Experts of a small language model: width 384, 6 picks a token.
Below are experts of layer 7 (counted from 0) of a mixture-of-experts language model. Rows are named router (the router's row for the expert), up (a neuron's input weights, with its number) and show model dimensions 0-191. Each number is 50 + 12 x the weight over its row's rms, rounded and kept within 0 to 99.
Before each expert's rows: "mostly gets" lists some tokens that are sent to it at least half of the time; "comes after" lists some tokens at least twice as common just before its tokens as in all text. This comes from a sample of Wikipedia text that the model never trained on. Tokens count by the router's weight.

# expert 33
mostly gets: "ucci", " Kitt", "----", "mathbf", " TBA", " information"
comes after: " |", " ", ";", " 0", " United", " —"
router:37 53 49 43 33 58 64 48 44 76 70 32 42 35 50 60 38 42 39 62 42 63 62 47 49 34 65 48 71 59 68 59 65 64 39 41 65 58 55 62 31 46 34 44 35 41 58 58 31 63 70 45 54 65 53 54 51 41 72 40 32 64 33 40 51 37 41 36 33 70 64 71 33 71 49 55 61 45 30 65 43 62 51 37 43 58 43 46 60 65 58 65 73 60 64 63 43 58 53 47 55 44 55 36 45 42 67 33 41 39 57 68 77 56 74 57 38 60 55 40 55 46 58 67 46 44 59 40 62 64 51 29 41 52 45 53 55 56 66 60 47 40 39 35 32 51 58 54 38 53 46 42 42 45 66 66 61 59 35 45 33 65 38 27 42 49 51 36 58 39 35 68 56 32 61 69 62 58 55 70 58 42 32 56 59 37 39 52 57 50 67 63
up1:45 66 45 54 40 39 55 42 40 57 62 66 36 49 45 57 36 62 42 39 47 46 61 46 41 60 39 54 48 54 52 60 30 58 71 31 56 62 46 62 37 45 27 43 67 51 63 38 38 61 61 61 69 40 64 52 66 63 45 40 33 60 44 41 49 46 39 52 69 42 46 53 27 48 54 62 35 19 42 57 24 67 39 18 33 67 38 47 52 65 50 45 58 46 59 49 68 48 33 56 50 62 64 34 40 42 34 43 31 32 40 52 60 29 51 49 44 59 57 41 49 41 53 58 57 56 45 37 62 66 51 56 58 50 43 65 51 51 35 71 59 30 45 70 36 36 50 74 35 62 47 57 52 52 49 53 57 50 44 76 53 51 55 49 38 51 60 31 69 53 46 44 50 40 42 61 64 38 53 71 53 44 30 33 61 33 34 70 41 45 75 49

# expert 41
mostly gets: "K", " '", "P", "M", "N", " \""
comes after: "\n", " (", " \"", "==", " ==", "==="
router:46 47 46 46 46 55 41 39 42 71 37 46 33 23 56 61 45 38 45 63 56 66 67 63 50 42 79 30 61 67 61 66 72 61 54 28 55 51 51 46 39 56 39 58 51 43 60 35 54 46 44 58 61 53 59 59 64 42 62 32 49 55 48 44 49 31 44 38 34 62 53 52 41 61 36 41 58 34 37 62 65 48 53 42 49 57 39 58 64 60 48 47 59 56 66 47 55 57 60 46 55 36 42 30 48 42 75 39 56 30 67 67 68 58 99 71 49 44 35 36 43 43 60 51 53 37 56 40 56 59 67 44 37 43 57 36 63 56 36 58 41 43 25 48 46 44 48 79 15 47 48 34 45 75 65 47 70 61 21 55 45 50 35 44 35 39 54 48 73 56 36 59 70 55 50 50 64 52 53 65 81 45 32 56 66 39 34 51 33 44 72 55
up1:62 80 54 67 34 45 64 50 35 48 39 37 51 23 79 56 35 67 62 51 76 41 46 71 42 64 48 47 33 55 44 51 64 29 64 46 50 52 72 39 44 45 52 41 55 28 66 66 66 47 26 84 45 47 29 63 51 37 65 39 55 35 56 43 48 31 45 55 36 58 41 47 48 32 57 64 23 34 47 54 36 59 52 55 53 63 63 57 29 52 66 63 54 59 59 48 64 42 48 38 33 52 38 57 45 42 49 42 61 50 43 50 30 25 65 61 50 52 71 45 47 46 28 43 31 57 29 47 62 63 67 50 62 62 56 48 70 36 51 37 56 60 35 68 79 38 59 49 65 46 41 43 42 49 32 65 44 41 34 37 48 63 36 41 39 62 38 50 52 38 44 55 53 51 26 45 52 38 66 42 68 27 35 48 40 34 37 51 77 44 43 42

# expert 20
mostly gets: " Votes", " %", " votes", " Apps", " 34", " 42"
comes after: " |", ";", " ", " 0", " —", " 2"
router:42 46 49 44 40 73 37 61 59 46 73 33 39 28 48 49 29 43 15 78 55 70 60 70 54 45 58 39 65 70 76 60 57 67 45 54 61 44 69 73 45 49 25 54 36 44 66 49 30 47 49 46 61 70 45 39 44 57 54 48 36 75 36 42 46 40 60 45 34 68 68 61 44 51 58 56 59 50 46 49 47 75 64 42 37 46 60 51 58 57 26 31 61 75 63 57 41 66 45 41 51 38 69 40 32 50 74 32 47 45 55 65 53 61 70 51 47 46 66 47 44 44 53 81 53 29 60 47 42 60 59 38 58 39 44 40 56 48 35 48 48 40 59 39 48 51 44 56 48 64 46 44 37 64 53 67 44 42 54 40 44 38 54 29 54 38 59 58 51 38 38 55 57 54 54 53 60 68 66 63 49 36 35 54 58 41 52 64 33 48 74 48
up1:65 44 30 75 32 65 48 64 73 65 65 52 35 47 59 52 36 66 66 53 74 69 48 63 50 64 42 45 46 55 65 58 49 36 50 46 28 41 67 49 45 35 33 47 67 30 64 34 42 56 46 61 37 53 34 59 39 31 58 43 28 57 32 48 54 24 61 53 57 50 53 55 22 51 54 54 47 40 30 45 50 70 71 25 31 60 52 40 59 31 43 41 45 45 54 43 54 33 33 53 46 57 46 71 52 37 70 59 47 54 53 55 51 37 44 54 53 47 61 44 58 39 60 69 54 60 44 56 50 44 53 54 84 62 64 56 37 32 35 77 73 37 64 41 47 40 40 46 46 51 60 44 48 38 40 38 54 44 53 55 33 33 41 37 67 33 48 50 43 50 38 48 56 51 47 57 56 72 50 72 48 27 53 59 54 48 43 65 60 36 66 39

# expert 43
mostly gets: " his", " its", " their", " her", " His", " "
comes after: " |", "'", " with", " of", " in", " by"
router:44 58 64 60 32 47 65 52 53 55 69 51 19 36 48 50 43 47 28 62 70 63 51 44 68 31 75 54 46 53 61 58 46 62 37 39 53 57 29 53 41 21 48 55 38 62 72 31 52 46 57 58 51 48 55 39 40 48 59 33 43 61 37 46 58 49 40 41 42 63 45 58 49 55 41 30 61 40 39 66 51 48 53 46 45 55 51 56 48 39 35 25 75 50 64 48 64 46 63 37 72 37 59 32 53 31 66 45 51 48 62 58 46 50 65 61 54 51 69 42 66 35 61 70 38 40 62 36 42 63 77 31 39 64 30 50 47 62 50 61 37 33 41 38 48 45 50 52 47 37 45 38 53 58 49 59 57 69 44 59 17 55 47 36 53 43 47 53 51 51 39 56 59 47 44 54 68 53 56 57 60 24 36 65 52 30 41 50 56 54 59 59
up0:58 56 78 74 32 52 50 61 41 30 46 70 50 54 52 46 74 47 57 35 60 42 46 38 58 60 44 56 61 30 47 51 39 47 29 41 49 49 44 67 53 58 60 60 56 57 44 43 51 59 47 50 59 28 43 67 46 67 52 78 58 41 40 44 70 48 44 68 57 47 68 50 23 31 64 66 64 34 54 51 53 50 38 49 72 57 71 39 49 61 34 34 58 56 34 43 50 63 41 49 62 59 58 66 67 42 75 52 73 36 39 43 62 39 52 24 61 50 62 14 53 57 71 49 61 58 66 59 63 69 56 56 51 52 23 60 52 51 66 52 49 36 76 50 25 61 54 41 51 58 55 33 59 56 49 47 33 63 44 53 57 49 45 74 27 52 42 35 53 63 38 39 53 46 36 54 53 46 60 50 60 34 44 64 61 47 43 41 65 43 48 52

# expert 61
mostly gets: " became", " when", " has", " is", " where", " which"
comes after: ",", " was", " is", " it", " he", " which"
router:21 38 41 33 50 70 61 45 34 68 47 49 34 58 59 48 29 50 21 51 42 52 51 48 63 30 82 42 57 66 70 63 51 45 41 45 59 53 57 51 39 39 29 58 39 46 58 37 37 66 48 28 50 60 49 48 31 43 43 42 42 65 31 55 54 46 45 58 40 63 48 60 30 41 51 37 69 35 43 63 58 67 75 48 40 65 43 61 45 52 45 40 44 58 59 88 41 60 49 33 55 47 57 47 50 52 62 42 44 46 49 58 48 57 58 55 53 64 81 41 51 34 54 57 33 42 53 35 58 61 72 49 53 41 30 47 60 60 53 64 56 36 60 43 31 51 48 41 46 56 51 56 36 45 58 52 62 58 46 42 41 43 32 33 52 46 38 53 54 43 43 56 51 58 55 63 60 45 70 64 50 44 39 49 44 37 48 34 51 58 52 65
up1:29 52 31 58 40 35 32 30 76 28 49 50 71 60 29 09 40 88 52 42 30 43 08 29 31 11 41 60 50 44 58 45 37 68 24 49 47 68 37 49 45 65 63 48 49 38 38 57 65 54 45 47 38 56 59 49 36 48 52 74 38 38 52 51 49 61 52 56 49 47 58 55 59 42 54 62 57 35 30 40 60 52 43 24 51 55 50 42 67 51 59 50 38 62 37 55 53 36 52 28 49 39 41 50 22 42 59 64 45 37 25 42 39 54 53 44 53 57 65 60 42 54 45 69 49 49 42 49 75 35 48 51 54 52 42 57 47 38 30 43 65 45 29 41 60 42 73 47 49 33 62 42 48 49 61 47 23 60 51 46 56 58 43 57 44 43 46 42 64 42 40 46 43 62 37 41 64 60 54 48 41 63 48 56 50 51 61 49 43 46 76 48

# expert 16
mostly gets: "==", " Coordinates", "Personal", "See", " ==", "Scientific"
comes after: "\n", "-", "==", " =", ":", " /"
router:34 59 68 33 43 67 52 56 47 65 65 41 58 54 45 85 32 37 29 47 38 57 70 40 54 45 63 46 64 55 55 55 77 53 40 34 46 43 42 37 44 60 49 65 35 49 56 43 42 42 64 47 42 51 59 51 49 47 57 37 48 54 40 44 66 38 44 41 28 61 70 47 40 51 43 50 63 42 43 45 57 66 56 30 42 64 43 61 57 54 51 60 87 52 53 54 60 42 45 61 64 37 63 35 52 42 54 34 49 46 63 62 62 72 83 63 35 48 60 26 49 54 56 59 36 50 53 20 44 52 67 57 49 52 52 33 63 66 55 52 36 48 52 39 42 55 39 53 42 65 36 49 49 61 65 54 68 62 37 57 48 56 50 36 41 29 41 40 50 43 28 56 63 62 55 50 59 46 56 73 58 38 36 60 57 18 53 49 37 44 69 74
up1:40 50 57 51 52 53 54 58 59 52 31 44 52 56 47 69 41 61 58 49 41 67 44 37 32 56 54 53 49 60 46 57 30 25 46 42 53 55 37 43 61 65 44 38 52 23 52 74 60 70 27 50 68 61 64 63 57 78 47 44 30 17 61 39 49 50 59 37 55 56 64 60 52 51 61 63 54 39 40 35 48 38 55 51 28 63 28 44 12 43 58 26 29 30 42 33 50 52 47 51 61 54 60 50 54 42 46 78 62 63 55 53 40 52 48 38 42 64 33 52 59 32 50 55 49 51 70 46 75 44 38 67 51 61 70 48 44 65 44 74 64 41 42 51 53 46 31 44 56 70 56 60 17 60 54 56 60 41 20 60 78 43 39 46 34 49 68 55 37 52 33 72 58 51 51 56 70 40 45 47 77 47 49 58 68 29 65 55 48 36 48 42

# expert 60
mostly gets: "Scientific", "hylum", " Coordinates", " Succeed", " medalist", " Species"
comes after: "\n", " |", ")", "---|---|---|---|", " (0)", "\""
router:31 36 60 52 24 56 41 48 34 72 64 37 48 46 44 57 34 36 26 57 36 61 61 44 48 16 58 33 51 70 59 53 58 50 45 55 53 67 42 50 40 54 39 45 42 63 57 67 26 56 64 45 69 50 59 47 52 13 65 43 46 46 35 38 52 29 49 40 22 69 80 60 50 72 39 52 67 44 33 43 63 42 55 38 60 58 40 47 79 61 56 32 63 59 63 65 62 45 71 43 50 23 57 18 41 45 63 52 65 33 57 71 53 42 68 50 58 57 62 41 56 40 65 53 56 47 49 48 59 52 52 35 50 57 41 32 70 57 49 54 25 50 46 44 35 60 42 52 47 48 48 54 42 54 70 59 44 42 37 54 29 53 44 39 43 41 56 53 57 47 42 62 80 52 64 53 78 41 61 56 62 32 20 51 53 27 51 66 53 47 75 61
up1:56 43 69 36 53 45 58 55 52 44 45 57 51 36 47 45 37 57 49 46 55 51 38 52 47 39 79 65 50 62 29 40 54 16 33 58 53 63 29 45 60 78 38 43 32 59 46 63 36 80 42 36 45 29 48 42 44 57 54 38 34 55 36 41 58 50 47 53 61 47 39 48 68 37 39 49 44 31 51 19 38 66 34 47 46 53 43 32 44 31 58 27 51 52 53 60 35 56 61 55 31 42 57 55 44 32 63 66 24 60 32 47 26 58 27 70 42 47 42 58 35 59 40 42 44 47 57 62 38 36 53 57 52 39 45 55 57 50 22 63 45 34 57 67 48 44 45 56 38 31 59 50 47 49 62 59 35 52 50 54 52 50 52 45 37 56 61 41 62 55 65 56 51 54 51 41 55 53 69 45 38 36 46 60 55 35 42 52 53 45 56 63

# expert 19
mostly gets: "---|---|---|---|", ".\"", "ucci", "|---|---|---|", " 2007", " 2004"
comes after: "|", "\n", ".", "-", " =", "ucci"
router:45 50 67 44 44 75 45 41 58 50 56 48 42 51 39 59 36 34 49 56 45 77 56 53 39 31 55 60 66 68 53 81 73 44 41 59 59 45 48 55 23 55 34 63 37 37 50 51 31 58 46 33 62 68 61 57 43 45 58 33 46 50 36 35 51 46 46 34 49 64 47 50 47 65 39 38 52 33 30 63 68 50 57 39 43 46 32 63 70 65 52 37 59 51 62 54 64 45 54 45 44 36 74 49 46 35 79 55 29 39 52 56 52 55 68 55 54 60 66 49 33 47 59 75 38 22 59 45 54 59 52 33 60 67 39 41 60 61 38 61 54 34 35 54 35 35 54 43 35 51 49 48 43 46 65 66 39 44 40 39 29 59 39 48 61 49 58 59 54 51 27 71 69 58 65 56 61 72 46 62 62 50 49 45 41 36 30 35 55 52 65 58
up1:36 67 59 53 49 53 59 59 75 19 54 59 40 37 08 42 63 49 44 38 58 63 58 63 50 60 58 65 57 54 32 79 56 32 57 57 40 31 45 51 39 43 38 58 66 37 37 54 42 47 48 50 41 41 39 61 43 45 62 55 15 56 28 36 52 61 42 31 37 32 47 62 27 47 50 72 29 29 24 54 56 67 34 38 58 43 49 55 60 64 55 52 45 38 75 59 84 51 67 52 45 66 61 53 57 56 72 57 16 40 52 45 66 45 36 58 68 48 42 58 56 44 55 53 48 52 58 52 79 63 41 62 59 56 63 51 52 63 28 69 40 40 56 54 26 44 49 71 43 35 26 68 34 59 63 39 44 49 46 54 55 40 48 53 40 45 52 53 66 33 44 64 59 44 61 46 57 63 68 70 43 67 49 37 45 45 57 55 61 42 41 72